Weights of a small mixture-of-experts language model, trained from scratch on English Wikipedia.
Size: 12 layers, width 160, vocabulary 8192.
Experts: 48 experts in each of 10 layers, 160 SiLU neurons an expert, 2 picks a token, a softmax router.
Below are experts of layer 3 (counted from 0) of a mixture-of-experts language model. Rows are named router (the router's row for the expert), down (a neuron's output weights, with its number) and show model dimensions 0-159. Each number is 128 + 32 x the weight over its row's rms, rounded and kept within 0 to 255. Numbers have three digits each.
Before each expert's rows: a language model's description of what the expert responds to. This comes from a sample of Wikipedia text that the model never trained on.

# expert 45
What it handles: Closing punctuation
router:118180126101094095098139108151094110126154137094141094174144131119135107107154133109112112073119163134141095122147137190061150146161138183164141145136132226183112112088123144128166056083142072129104168155127054132150115135140080157102136142141128076190109108132123084090113111158095074079126092112165165121222188108168096164170152126138098068159098131119178115081147129126139183142150166076117129093134122140127158179140119161148106089138100132116085115129129130145071105142051103
down0:139091145113114143148091098196153132207115182151104137125163148154150188129157097135135088096147117088082136147102114138149153092098146163119146181125124104096092108167119187154126091089136121124126117147130131079064124050167147131113099160152134123165114151093091220100174145073178146168109122189117161142153176120145115125130127153093088172071130132163164138166152113113097125076079126126125102166124048158105138099126169152157160174143112129090192119203159168149134154132104075
down1:073141103175082182114116114112095138124143171157132162188081081200188133188107101120087167077143128173120090117089130156164131137085106102189099101119105118152106114100132116099122123151153084186094133102154083178141130135078126132162125127078118062158084123093170140126116098129103096082164152109148122090133089145166144161144069156139155126172154127174053177098119194185088126105131163165170169110115097095109136111099102155130162120089162127129150089198115106157083128134158137
down2:115125096095133150107110099126106077120100179140157137088115097156128186095124106102116148105186107072140123172102124154185096103151130129123095150047175054133091111088143188149088103140205187127177133130167130135163145068172078115122086098116125153137143111099129192082159053107164170096122215170112085116101144185144094097095051187124126141084151116129168128132149160113129110130118083120138102151105084143120133116070109134165152126155092131170144152155135103147115112104111131
down3:089165102160126129193152151125182160084182146097111111200112056140136090147061093124121190129137103162136136125122171169107109109147110156098112082169151160146149128106161174159165104100213096140163164126176129086115100139166106130142180109145120070124103120105158133124139102173109156140163176120164072141137117112129063147126137119158170119067110145112202084064179128137119126149121068153124091116106165089146072154157102120096118165138230137124113090117152129141124127119154129
down4:131124121133187109093125131129134120109188083142133142091098247171086096133162120158153109151198109106105122113101184138062179118121199153149112193168070133109098186114111075115146184163075073111150127099093103089149104074131129133123109118134099150100146122115114113144104129182177079117055078098168155127144152149211129148177187109127129133135126068117127107135100109145141175118120122121110116107101126138160109155123103089124100143107151184092165105099064138126121140146144140
down5:112130067102189129125084129072081112191155146148131156174096078163130091135109130141090139153125148125175115120151118132144105131146094138104154096156079067122128150100135121096193114166170107190169128168150134152142117136125140121101173211095135120062110144128133139132148160100094110163079108108093102173177166138149105116114072082112127084102107182150102140058136063193091091092160118123124139171103133170070109153080155140174144082121104146090141129125219137120132122100147070
down6:089112117147095175095233157127149063158122152136084075097130151112110157082175126113108148157169088148123103160111162117144120167133067124129105144123103104144100161065163156151147175106156194135143128085155138145171172150074148104153090137113110119112134215166126070106146105186148124111108146120117130121090060135140160117120107123043210149141106114050129112146092072068096139146122117152116117115114151112141112155125139100079110155130095156163183154134112111145164169091102163
down7:175146132165182096135099151153125108090092110123184125150165153116125125041125089112186120107180146098117142161131101114187099079109051106138115119125158120129110095098072182152126100105153080181182144105133161116110119079129100120096092160129209121191100188164117114118163094117122163129119152073173144202092147087108173128155120116148105116164134136175099159158100106094198118077099145183157128133114110062062116139134096164143150129140116152133124131170118144108105154172116174
down8:114140079107164168150131129117106080169166168137140076112087108165159104134070097117058162176145077095143114135126170131148099133167124129125152134119085135147164133153137096149174153117149112146160066139137128070141141154193101163159090136130089130075112131144134180087180153150183071097132159145098117126199156207101072124123153108120155088128099180132213094067134125080123154122145053132142161110115086138142145105135053094110175117103116063133128120170127156143151107110159103
down9:148118163135078128157080130159123146061135144123196073122128203168117134100117102129084084110143108073080128136131091094161126105143158142126134191139077138117068094170081198141173136066153097106088114147146188109094111097154126131105151126150153128120119132091152078147183117103167087126074076084168106159109147100120126126109126153098097113181129169163079175148182102120145108079144184088162184139133127115115125136112144153104190120121157111096135106185122158157117041134136171
down10:092124110123112125168150147084140163109140174111125132178104038131106078167079086099128169168145116178130137134162192154096115129106102128071120089145103134138153154105184107136162130102183042141174130173153133110134087141152096153165171111125116066121098114107195104098107144213091185109156193108126038130146124125132084148135125108160135101078128106148126056080156129123104150154115089175158084098138153079115104118126117133113103148134187119128122072073151122135120140115150154
down11:137110086180216136118068103111119144104129065197120125107092236151136127102124148158152067124114127076103137114129120109127168119097102206191101182141083147114100148115103137119157107151103095140153183105123135125094082070132084155111056128140123209157128153125121176159151147096137170128150123127087126144125148094164092179117158115148108131104143127143126133160098093166154142101116160126115099131108031106129109106101120095102162179105119167059142115131097175161100127159095135
down12:150115093093114111153080103134123017172122175163153118135089131170098172122084133182132169137111083107164051107128119184255131161124153129133144179112124135138138115125148124148116131128202120162176097188116140116122113076145111136095123127120070128095169123199130149119136157135155092124105128218109161108154148184148111106157127161160095125144131153159160101114157139161143157110162105150166114155107082124123130090075121118145164132117052076130111116183105174131128112139129112

# expert 21
What it handles: Colons and name fragments
router:141107119108150101145096124159135138116105137178159189105131166141124119160188101135156175178145159066155073133112137090188146110099148113096162186092192099088132144121134109116088156135134088136144110136069092110078114081153153094144145167135183158159173145151142177099107109075086170151140175085098169096125101122126163194162134127080090124153160106128069083193087090146189122108112084153101152145100143142120071080174138140113138110100097152172106113107153183181116144134144188
down6:234115169070100136146162118150142123105067039137117129163053130125111121074163149082113139135078130103157077179149159066130154106068136118112146143124139092140080084127075149119155108141151127119113114169110098141117144148109173162092123115118103135110089140062076129042112178172147113135093141153103118093147122112084110142140048107110058079126212120148144131150108121118159192169140125114165132140097162142127113140113066112078113116109161150134138153143114128118137133086148140
down7:209113121096077119146145104156153053156075100142160193136075087120144131133115147070111130155116082110142134137125081090149186091066137111099123122112201150076108078152103125111086125181134176118121083098118172161114142156128161121119108138100137138149154136141128119118183125105123119188125171169121094109101147129145172094118094193161125103053190160117124119124123104094166119178122151115135160189153113138110131071111138117179170143100175064119106198168109144142118123098105197
down8:213115121154097149165120167141199095144099127145182169131101122138143139139087170112103115201116122162187100145129093101199206115136113109127128155145191099093113118181142143124059121151138121110100096164125113114090112187122123070120133112121163129163111158084135107156109134120141130203132200142142083126115094107138153127101080144113143121053104145127110159151120158058142142156128100091140179149127131159181057149126108123098139123147094071169068157141130128174108133100130210
down9:210100077087101060030127155133178144185118124088171129073084109119130082079121152107114168118072133129169165174117137147143119083112158174099130134180115109128106118151143177145085159182167142147175104151082163110119192103102188135115098155100126170115103110152135095085144109119150121112094122188115160121100128132117180084151104160171096122146150113125109105132143108076204156121104197113106179168090098127134122111105115134168139138140183137136141163118174094173151126092150135
down10:131104126092157144173122171170108091098145181153120125135128136102100067131083117219121076077079128127130147108086093116132170150140080163140065082209136160180126129115154095111143146168113088110149167122134144171184126177114099173130117141141163124129123210120091155144137150104126190115145114077116168102107128158156063183144152140175099115115115132114165140140137226193154133089188153135211118139140123109134139118109120105062152154142140134127149121141131115120095103121149190
down11:110126129152135121145120187114137163102123122086122103086148129120134132124152104153106148152108203124079084150132152136125112100161123083139178072180131092191075145119150073123111144107158135228110103144149106146122147108131108107138168170148110133171141115125145141127121169149189079075125098078135104139126148152119173159108170088128178094126069189082134183151101069154142122144158115036155167136160128103159172133156103062207107126098141200140104100140118084086147074145151137
down12:170101148142081130141139097115117141148104107076171212168071116081120135085140064147175116145151095098070116148151150090130167085096147135178103125070145062093165092067126123066105139161134132130124134083132143103085120154122126153070139183095122131199085181077094177059127130155135165131095094187122163103142127079158138133116124143102133092115165141097106221151122128122136127176101133121161110132127123136128149100140153132131110124105127140148109073171168191122126120053150086
down13:048109082188139143133114108104148138122164119166093050126163171120111102197115144098110121156164125094125091170167163121096148154130099126144145105106102082139087127116159053100111117101171125134141099130127098114115193134071170140126117170091085138152138119135055127106087146100171109068126185079099144111147112105164158188136214081078185152100137103096120133099137115117117114118107107160137132101121137113117157166138136144105099160186091195114115110091173172089087136126197086
down14:038193171132146122157151154084151134120113181097118109115154145107082100124107136118096133101109173158085164119096188150109119119175090128104174051116097148193071154099100143159129114120155094180087165121121127158153161105168107084101177148151095139135130135088152134108109099175154146063121131079219138117124203097138114146145162112143140091176089141097117138090089163097123155088109177098162151115098144081099115132140162152102062058131140158132155109170150093117109095166119127
down15:143059085084165112103126129123113126081159193094094087194164130115100143160094070144147114140116178160128137082127150119154104141123133199123118129178075097212153117111151133114136114139086062107129100148164096056114100165155099160135115126096188118153100134165101151172151137081105158138144112091103191118120162122174041163159144143100160127127152140159131171134136120114077124162097089174191148126097176150076111102115144178076149124167169135139107134147115144118062173128147107
down16:094083185149172113129129196088130216124129126119076152084133134119083113149142115141047129116148122140162119082158177121114077180171122194097171114159078091165118129083116120133136143161148060196106070125123081187086159080136119127098129133127138140134120154158142125106118094094137164139160101100110140146115112126108167182061140119080147107137135141069103128103143188096154124093100180156083128085115173092076156068132156137125096138146096142143140126124125139084113090155051131
down17:075153151174109158107110114141155166159138131115110106127132132128151076127118132113067141164136164139116107146135194122106060135139148165067168084127086111234084147113138127091109116119120146155152137126084129119132182118123148154142127160088113081182103097108122068083087135142173116068076109127192150120116163050176156127192155139107126103125113157109146157117123090162153157092123152076116121101084136091129177106134143187096068140151120181081119095206151108100115092136106065
down18:131109124087184125037146149084121133105062109149136091124149123114089174138151128101119139207107132120118116105120163083167121100141133124169130169090134110134170182126149189188201096152162149154076155131133075090149104094139191150131159085148122137107104110095151083095111117101116153122107134166113155130141188128057108120180054081123160122142137087141190134137077162125112087107123102168126136117148154166125130181130152138164182159183088042124147139088169100132138124109102096

# expert 42
What it handles: Common noun word starts
router:144108091070130176120091100122074125085119120129134097169135106150183158130139108140132137077145156144130135137126091111155154099125100068132106108153128216077165167154090187119149134102085151179163042116155062119107109145064107145091133057085157118155089122108143105109201136088103153143146135119155116133075098153095149128130115126117104088078149125138078164120141136132103140150150096095171164223132077113157104194133084146110163196121139134145107129101122125084071147150161090
down1:109120105107180097168150173124126199127140091170121100138151138145132114163123127163100159131124116129085150068134124105132084064148135143141093105095148149094122158145127133159125124078185210112128134118096157125148083124115070163070182174139151120183122119088165137083137057126144132151125130077111184197060134139123085090104145138128084059148116061164128109113075166145093154069179133166122106136120107131108149155146096144130144087139099106141171147156135060083122164126179055
down2:141119143084122135099066090094171064129144121155090121118118131106109141187129089181147133116104109143166141138165122087120120187088129141123186120146089115086168182144117152116149142131139143187093093160098108107088134156168173136116191068146180162120181148108140076151131165091142111114183116098170144194153087070112113141129194156051127131143092179158118104162148131145071113127139123134146189089109129137157172188107084135066156132090161123151199147112105117097069149119140151
down3:136145131135160125125112162094164128102127195134176178136089075099076119134126099090128103127121138115131110129141144120158146104091054106124160124111182100137090173128117112076159124090076086115196193177141111081120092084095142081133146090153173030138145140120114156119123114086104149135088105162123109187150196107150129134152112055179163148214090105111112147120114099109113115062175155091148090160151094094092120136150095119131116126112120134128054176097116154118150066159129102
down4:102115163030131121080094107115161122147103090124098126136098130101156170075146134077119133140101122129156205127126179147066109134094150119148135130147081097124147127157098167122112120131061179152095070143107086133101107175143176102156060123142111053125189172148099121107152142075104130133124086132131139199172129062157133140125170083142096184097098163110135104143105110115132143160074157096179122125131148108202132170150096109109147126035072147092109135140132143128087128152149136
down5:188132137144196166198088117149109100137136201122172126159114143142136064098144123106138138146145155164173049149080163172158100156135143059162124126068067118125227155185147138108159108134092097152165116104149104131080062149188145205109126171170111153124098119117120113111109098135132138144146105125145104146064168045088173151168169170106152112140132095150158121099108130170153132143113102146136174114111115179128083105125124132158093130166114131117143122107123094138153128169164145
down6:133103128206148122114167101114163160128111145138111134130149058104196167172099103114207196128152121129120120181152097164172076088140138155117080107119181068109147113145168107124117148122162118141098057145125140138104155106067124093119149139128143147133127128135116089106115137126154147161159152165138113133191120107174145134196130127147184134116208098122176131204188129129113133111195092143107158069107103131109100115132126109109201103136072145109109030124148147135161165090121106
down7:091120132117116170170103168154122151156165185122120122095214102143187168114096127142096120063160136092137125138167092134121147163106132201084111121162115095164173125103126145106168181141132167121102103099132126096118143138060181122181117157137127205140056149107123171149097178141119191068083126086129180112135159132135126119106096146138142136089125130169114156095163100143222138080101123108163156020133138151089137112117144152099112103106188153116148141108140141170170118138128141
down8:121068143126130109155187131103114150141088081150106090123106150151114152150075090109167173130154068182129092134192155156133146168153179187109115093133120104127131072129134113121106185164158054127157099154128154145153161115073177128130132109101058143146196155140136148147107096183119153135146160165105141084134160087116149131096161188147099165166155101099170141146168150101187110106114129121115181056148152132115128066120128134145127173170140138098193141092205104059100141112115157
down9:066096126160107119139149163139143098110223154112125146117136134142099129084168094144099078173061146122119084077187102107099122113143094150118106170144125101100058113167128185032137134101162181090124138089161127171152128119095117113157141139070123077126108098119139154140102121098124106207117172187178168059134171130134123070128133091185088118186170175137107106124111115061067143160135166150122136105109112091155107113167109108127141166170149128167109151147157149129140147119132139
down10:092122163083118057088156098134172098186094128148144126150166170139139177154100110170161164113172154067131123166079129135128189160157092109109142084128100151102165093144119128101108117059059195141131092141133139080167183121082137099107115146148099111104176097132119114160132105157101177075110161052163103180138100151083078146154117141119146132118148096073096064148161107163092125126111096144153143163128127129070163119171155152160111081088132112195149175116092116146178141124135099
down11:134111100136118113130145097134147126130096134148140198120111109095149109103167154102140139118070119115151120099139081138120136110095118149144118127140207079093120107118073118085083123184134162112053104089114169166141173136120174125092071107091129115109172132152065071121134154125170099121126124136139157101113109119135139102144097162214123131085187136124069189108154124099159095162175156090109160137174142146093194085135145077169131069109104100166063206190111141136142089137070176
down12:177079113188142132174069177121136078122123114161106089172108131140133094125140191158107143098113101175106078141141162135137095164188162065099130116128103136069155106205175216112141111106145201179158084139139160148155077143125142168136114130156115163130093147155104160066128158120099121138126103122113158096066082083137084156160104069082123147113109099161175134144151140126145134113096085149125135103115075151152120121075124145174139095132075153091120075147183127166180138119156138
down13:152136126118148118086143074140140161111075130176078195135125118139065088137154115102153123125144130133101130072124132161149115074102077129189126130156216138131141108170085096151129137064111084121183154164142135126103149094112117044089159187134168062131188129115123124165143108129066125148126087167057133186137124091147155153144164113183139182159134131181133121153150105138157168129133163114128091105175136094096143134123110130115116053077160076146087134122150171101118130066165102

# expert 12
What it handles: Institution and country nouns
router:180154151138168170124147081087081140163077120089107120168137076100135095140058092160132091147105080062131112107189031148162129079129085155140090060159159186115171104064110125105124131112088122137134115125089134186122188179096178185121140118151119115102128083104122120129121136130082163169170122166077124120114088123111183153111105140117141166160159146184129126110123111142098144103124115119174120125131122091133118132101175127131248142090107118121154126109154167108165144128126094
down0:135113084120166158092150196190102148118100053149190121133081156131088169124099154153124095128036105141059125134103160085135111134145068101064103176147111145080140152113132147153110061059155139144098142147139132062116140100152081147116177146074111135124169105149138115054153151132135089142105127112128133142085096127147175164135113141104188084168124168130152098096100121121161117137173150140120122146094102209089099121156089119079135095100136090144127116154184169137135107100135183
down1:110178123151099167077120191105087108116116113143127059117093136102093140111144164167098046080081177076145156114111180138128112109137211097121076148204076117103143128124163119093194120100146078121141115160117156082112165098168130140170124198084132129141079151085128139133140153096118136100120137163082121135116119139085119160117093132112106077085124140117142138154127095146113130134089180072148136101120123158188110141137075181055119097117162140085128100202159160145138088114081130
down2:198144173143194119100141165147107118109070108103150157092136140099105127080148130155102189160101175117082125177146151105092132136145113121133102142108085088128120104079132079125127132125161149171090156123181095133163169115165086091070176136202122179098121127112180112111197173099129125175177071122149146152086111113060143169159113106145154146115112123115116107133114140167114171149079136174111109200201183114118144143080116110141105062145093132144129136155120121169123154057108178
down3:134139164116089186082096135125178183113154091174140106099138154159144154094134137162100118104154109170131154177138211117124143103151074123133171220111110112130204140116114092105107099077127130136144114161164105091139160095157099116157135147147102169171150133104123112099145143108085148112103049089141125088152132175157124154144160120150165143058041131154118103078148153161138112137108126125096139129120135199107135153143179117113133080162063182133153087191099195156093101095093112
down4:139159149110080146124152123061160134092142116122163139206037081141113118137094125175119116135097112078083121130094086118172102075163099148125127166146118185117143169168137186185131153147124124075102087175112116108124127113120150125084104165122184102106171178112206126113127118182120163137099156077120187190142189135086101097086092143126100111148158138139062080123179122096112156138114103161153123084102156151137142118082166129072125151074162118132091113162119169104111101138111082
down5:115106131184190144143182140139107144110114111112141135090106173127126140173173110084120120143148143142115117125163182062118127123113074090105149115144070134206068071157168127109124086161155131090140127147149079162098206139197144140108114116118160153113126105121070118160078112156166146102203145204120130155100120077156089172161123097106121151180105128095154112153083115155101129117123130127104128106121117108126160153145071101046131220086090137081118165147156098134149133076107159
down6:111076154161149099119172120116148124135134130181121167129169191088094144154127063136146117110118139163090127129157119068134105112142093098105130177144105119119136140128158135140182154104088167097197146108103162110089203126065172170154102099127169120114188123155124152077116106153131144150152141108062138133109142145102100098154147169148085118093156141135101072135126155132130096122152115094176043166101160174131167160144134148144068207105138097211139164182129123189166118125066173
down7:158104098177179130110138136157082163128142084098164080125173117142134103120141132120094149131187191113093186132144171108118146116077143150161102136128110150094084148127122145121133074106123139139101129072135162116128164128233062135117130113110139147116035111137099201094131080113187135092178149105123165140075115159191158079155135083165129089159188130129171159153059143117110084093110198132100111118173111135167107153116097090121098151094128155107119082126175083111158119111122109
down8:172084141173115084117141151129204075084176161119100176134060142069095140132078049073142151123079165166128119143090059104131181156093133124095107117092160113053185093098114116141117105166166187095170150127092144107142115127120141103144145085117095106092113159208123114139189181046121097148141145111149097132141129097119129094169139095116132117130118159145118054133140150131142084082142079164121125128138174118109128141142109131104150135159151098170123152146125187162134136108124186
down9:081156082104114090204116119159130132130145143113147097104147128139149111119082119165076132138150141152134069092126159169120181160116093135155131171111139118115150171083093104108128092160137159180174053147032154147123126162147130210153139133083096060154059126178146171135152130147126139131167105150166138103129158146105149119180164172085103060139110148120184071093107122118157138133127162084087108082163132171158096142134138159136093111169166133150193113084150100088077168155128115
down10:122180162172134175135079142122124114127121083130167135180107145176116092147133158182082115113132128128149106081103095097118149107136111123124111134102152166159091063150148194129079074087128135187135116186149118109138133084125164122111154163114150178104097123107162111134192177133119077113167133100135124137154129110116119149128144048148150129106054156094130114184164168160135134080102060199125163119120192117153123104118167090103136107119120108154055112217103199157081155129083128
down11:106142115082126133118118166137137134189129141074149133112130160118131083113117072098199148196139102196139094122093105115175101123078143113137107138087107131144143118110118106129075116094073153105101159101084086151142135131119147130114123120090135103099118158197088109115090115129077077046145117134176135091163166097145158165147150124179141145104145140112139183163055086158141107148181092123102146123154133108128162151131093122123142078163097103172137166071136064126170122245171182
down12:137120070115137130134141155093145074124141133105210128159095082066143160153096149151147120095108113143076130093155055173141205090090074119103102100181153107102128187173104129169089112155180190146063096136102190113118141138124156143141143174155113159133189179141123127161164148169116104203151105088151147137110123151102159111205137104143078108084120134163115123179127157137101128136127112102152204090174105102129138130152144088124099123082074117106137152168099152100099117117099100

# expert 19
What it handles: List and table starts
router:087110126132117147110153165096087144105163182134136131085111140148089128139103089153136045165158140097113130120103165162144123148183070146134159145148067104160147145134138109118174128089149105085181160184152130063126099104152155178115169161147127095155172092121113151122091132150109114105117073077132109143186167150071059125137179110086147123161041117148118086123099116150098170083108102173167094123178124136175149164117089086133133185181170198145112077098138066119139121140138120
down3:092179138134119166154130116120124163109120093134096141110148090067138099108199149203180110109116080106115030115084134079165120107087116116095130119102082091149113163126143119134127148154112143125196186092070116090090103159137084088153112130101166095118091150134125124073070167125154155121147103109138112199116177119120148136138162156106114166180095097137137086102107060116087124078140155109156148167131065177138124126176143122105122091135115116108160091123091110156136136057220125
down4:103139149155112181158127108154114091098162139160052156103106175143145153179136126215136135136142164083112152116092161134161115137101121150109136116092103090114163153121145140084142119123221122146152122098133103082105126152144182120087138135136132072103092163067134196079091161160118158101083157167116232093128087119141130164108162201100135151134176143183088145134123108188173165085136153087178160125111117114108128129122083131142146133060103112114107087074119169104114143165163113
down5:156112126093138124209123140171157108100132107075123099139127129061148166146158068186141139149143156135097145144150201139104133122204123115120112138151145168152125104143029181171095158165171093158164150145141085163079079155144149145178131095144117135137163156113164169166088150099135136123115154115150070148100132146120189120134116118068168126094160102109085220089158075130123157127124116092063120126098148104161123158140171116157178130078094097146097089079163124133132092118157154
down6:163116076154133133152151092188103165099129164101160132137123096147117160106081075112128156070155140149108173097081108103096128089082109108140146153073068132134097081137116172142131166103170087163080163079081118113126149107143129141133107076161114144229076108050141102136136184112138177100100079145118123114106107162167184167144170096176153088112128130150182172132143143166076155108126197122123162131105151188125133115126144144109197153113097139116135164112138124089141157125196159
down7:114187087140121100111164191164145091164201098121109152148185163153074134183178121140061078121141099117128141161117177099096107151121144177132157159145101068096104150115143071079161114112116143128105100169110120091156074105125136113153118142102116098087131134110136139076087170101110100154147171133158145091138103070130057118141120107103133130196072137204181119205144125113165181099121132135129138108141129115145106136167176230106136152150142107128138121156089134128169144156084108
down8:110171095140137109131159124125136127104141166110134154179138100149153153096122079088169119162151130166138121117147122152140122136120111135110146143096103148071228123079108136137087147077174111162148154093134112102095139144130110094148231112137074136151142097096186095220161145058124174144071128156098116108075064120138159209079154149104164120084096138151125143066121187103125170122150116135111179098100169124136094107142075092124184186111133164108142126120136125131114140190090128
down9:172215146100109127140064144098138113120136081130118125129142108127109121161152152090163117109125094097114171142121182097106136169109150152098130130118138144132139081142135159095099140182084134086180117122174133163126069123150146090206138154087125016152129105130161166166158129094167200128083083166093082120077156121151150101142119102098118091172144116154172102140116172132126190125122117126162064181145083093129075142111136112092090171169124079131083094121095085169097120068144126
down10:185197097183098145154118109178126125133181113154175159176127100179129124146078176108181127160114123154136131143091118137114084139115120177142097120126161127114101084116146160136087130091142084150084107132102146075092127109160107147192103127097081156181086097083192093186114156103080138111119067129106119151104109099164187167181124042121167125093080148159119158102100163119112133102113114165184172120134111151110153083180145154133103172090162134100087162185121137123141106180168141
down11:184149130099118102142058162125169143147122120132134129106093152101122093134102123118163123106183079188106184146130181096112107147176097122120159092111152139137139162173108182130078142138158132116149126145165122169103117146162105113155142151078117133095166111153085140133169140106173129135117124138141103209115142055120132144116157077113186073088152156100145135039105179090117123171140074220147142144136154148205108184106088128094101156115158171177108074103157126185118105184144134
down12:171189120071115154122133199116075119171175097144115054141147127126076139132114140116152061104103104105147036131044092149138127147122132094097125167123157112094138124146099122121119132139118186106166180153143141127119101125148148073108127114154186081129091163086104175129127122115125136135113138106094103106117169123154137101109112194120077087176116099134157107208103174103157155128146109101096183119123067112083098149110138153133132139181090101068216091104112109160114145108185114
down13:147194125152131106135122200172118198137154124155115126182054120130081139114196056095183119103075121145117081077106134195109114115120091142125074126123155125111161117110138144113123126123085098119075203141117153131095098067114161137126125082120096160217110181153166182205146139144113189063175110134141145130107111094130165139157127129105112097126110110141148150143128149147093124161143156060125088146149129090111098112137144118201174117114148125123118150122152077126146126148154193
down14:153100055163110101153147122173180120116153076133175143081152168141125126146080096071130126150158109113114104150125159098153152171097146080127147146109119156046209141113149097157166105167117141086154131152182110081080094110150142131164156155162158106143099175177111137173116121107084166130147128149130134172068124158136084131154130109068164114094155057153136138107140092089125124067152077173143137156147127115106136161137126122133118136195144132168036105136175059155157076136170151
down15:106095136091116128137172123136092136141114089195086122118178119111096159093154113112126134130080137137174183105081096150121111130192096065134152178098130115183141176176129091154161096139153119077118164089138127118135141105100120155093154137108156121096096091146121147094172118179137085138146110048135099169091082113142134103109126147162043134133088089083125091104126119174122167116111148084137126164121109202116089153113176075099221109188136179200129151118108121167146163078108148

# expert 28
What it handles: Title equals and It
router:134153169056137145127082156084136099143091115101086143128151101126119121193053097160131149173183095145129121118116125124177101078100112118118118127134127085113174087171066154110177125166199145160167086111118151128117063141128189176153150134108095122103074101164167155065090113151115125168178236139124092117158158187155110140128078139128121101099097099115162156077170126110152103157103152103111149134086141136120084109122152148068093177070088131102123135090142140124096130123163107
down0:157133098115163169139107090136150176095109101103108147118126104131085127137167153171062125127100152139074136117136152065163138127126089097082157128138075162164134113118104047144083117071146093153148137152117111126082188126148077126094137193108161083125145144079100099142105128184105168110142155148104122118145054091089083098188052167096083122062158162107127094123103174055146142110158101123097124121115096173159166089099178137129124155095148193145135120102140133162123096152096185
down1:094111148134134170154137133162088132068100125113079137128128178126124159134139138182097171143070150162162137128142109108178144102170126141107123122123092159214111108138150103134171114091147142161120167088154110149109132060154064094114146160107102079147099208142113121140094057127118152094106099177099086173141132149067096136106122139117140163128138178106186078143163149118186114102120137166160074158118128061117138129061142105106115177188176094122185100141097179114168140196133163
down2:080158162109113191125142161073157192119084112131073118144112153098161145155132188164103082131144028203145087147196079154160141178174121139135124109114143159203120116136132176108128114085122171153146127152152165079155040149108130126051125133121138151106137085108093175154132088124130109134147113088124108149161143115091145136144174166172191183118101108137131126144108137157096171135086127147116110141131090183111175134132106158093169174154095151100167146146136124089120093112125080
down3:133180108136093143154107183107116125158099174182167132116142157111091150158178168053132139087116085153163121107116166153131115150113080038128073105131184143184094086102120094096153161101134143168163155139136104117170101133136145132106147133138111153140124056140084192174108109115152102120137183110116163192091102103126114155100154100178120098123146147123134156087137136128137155142160085205045039103109132185177081129129107111098143118147174068139089134168117105138141154140157131
down4:182105119157136124124146092139153136127100127130096153133107134131144137153173200084204149124067058109102072129067092090086124145092067122084124163116164139101096098146131164141136075076117136147072144167067162050117193166093132071061142140099138091098196130095079114141174187136158147175070158155130125120107120073143146117120133143135094132127084086146137115131165087156141145125108075143119176162150124175115174132161146134163120073119109108122119148121125135176114122093097097
down5:108121092100078150163203204122144135157143097090186177127138126147105158130080074192126114143087126095188102255172154178161134106166181100120170109181126104123163169161109124095073086148099134114164067189123147130141138105132125190127127085109111120104105103146137085127089094160082143104138175176142116122183070147074100104132105135137122118183148110152150157151162129146144166114184148144106134113097144158127111125131152136092157114122115113136102123131152129091163173181129132
down6:153075120057155115098173184162126113127148118102132131108079148119160165197143115082134115167092212090156132153149106095114081180136150188138085122142062132095126087115126140109133114111163118142144129146119097101162142098117119095081082083157118120133099144114130124081166143163131097097142170109123171192160085206118161092157132105112103108160129184184092133125071143125131104177091146082181094105135118059119106159090085114108092146170147176103171160059172131126129103099104103
down7:087179087074128174145124172074135117069138131154116046098094135129167140170121173097116152158090123128136172110101145138118137141148147126053186132108146123142120140145108135079120109144100116144097135147136148127083106121135096063092111082115079140114111166155136149101031150131142124106178107120140113153104105098127128154126106041068150131216035120080132142124145120153136116078154089137082119109091110099106125122175132083140133094107177151086124171128134047084163171138151111
down8:160095137130113130114150106123112074164132094114166161170138096134123106129142132137098124155058101152148130159131110136136101153096121118172121098088175108094184124135135185143086193113119117106138154153141149200202139150106162203144131101116174141071131145155105111104131149187133118169171157138078127174112147141127125127132092196208122087186172141116174120137187122082126145137132126171141220152153167139105184127142107136114178084106107094144113199089072202119114134150173137
down9:144145085159126156148113122150099136136144154117140074141088066134093145156103146113168158186068136185127129137082148156071167120131104132173139124099148118135125128094177120142155083091116114134125130177091122107140150100081074116167151136101092156100120119090090136085111159208203088137133093100153163139090128068111116146185124173200135162083087126028127149122140104128124120187110117193089199182122120097189143168124105129086114132118104099100139144137136153130152118185148068
down10:160127101107061136101196131134146115150106165101118144177157105143139147114106057148161134174139127100147125152159167153099105106170144118118120099204102181084131154188133152119099109172159093069177088120097123132121068081126133164117123154061116128144101097089147104095125098125124135159143178130099115087123069111122083174094138097088128116146116117111163070119111138115092197146094177127132102117087186165112090109136150174116137195150079111132071120096188104123144163206112068
down11:113098149144146093151087149174162121140125151077134144143119160073136158107061123156126107088169139106123156155164143137165172163153133138137173131105112112130130136159123077122102153177111143144123111063125145104096101181185101106135129080159119086101135167105051149127105079119129121092154102054184129145219136117127183151149121084101180086173122170120107159150106162124182131103130154120132161136106188117109032143093111117169103130129113189115151037185121066108131160111142128
down12:122121173148140197144132118147129148120173154099142106140161139144147167150120105125121119116172115102123130197090136121185168097126091185142147119161130059170110139137106160105142115084084178163113159168108202094152112163129162178160161164106116094102125132154147085132148106139151147154109073100089101109072145105169100171108133110109129132091148080139144148154180166113102180074100113142154132084157124215122129069107146159080127135101065061077141119105094063077144150106147046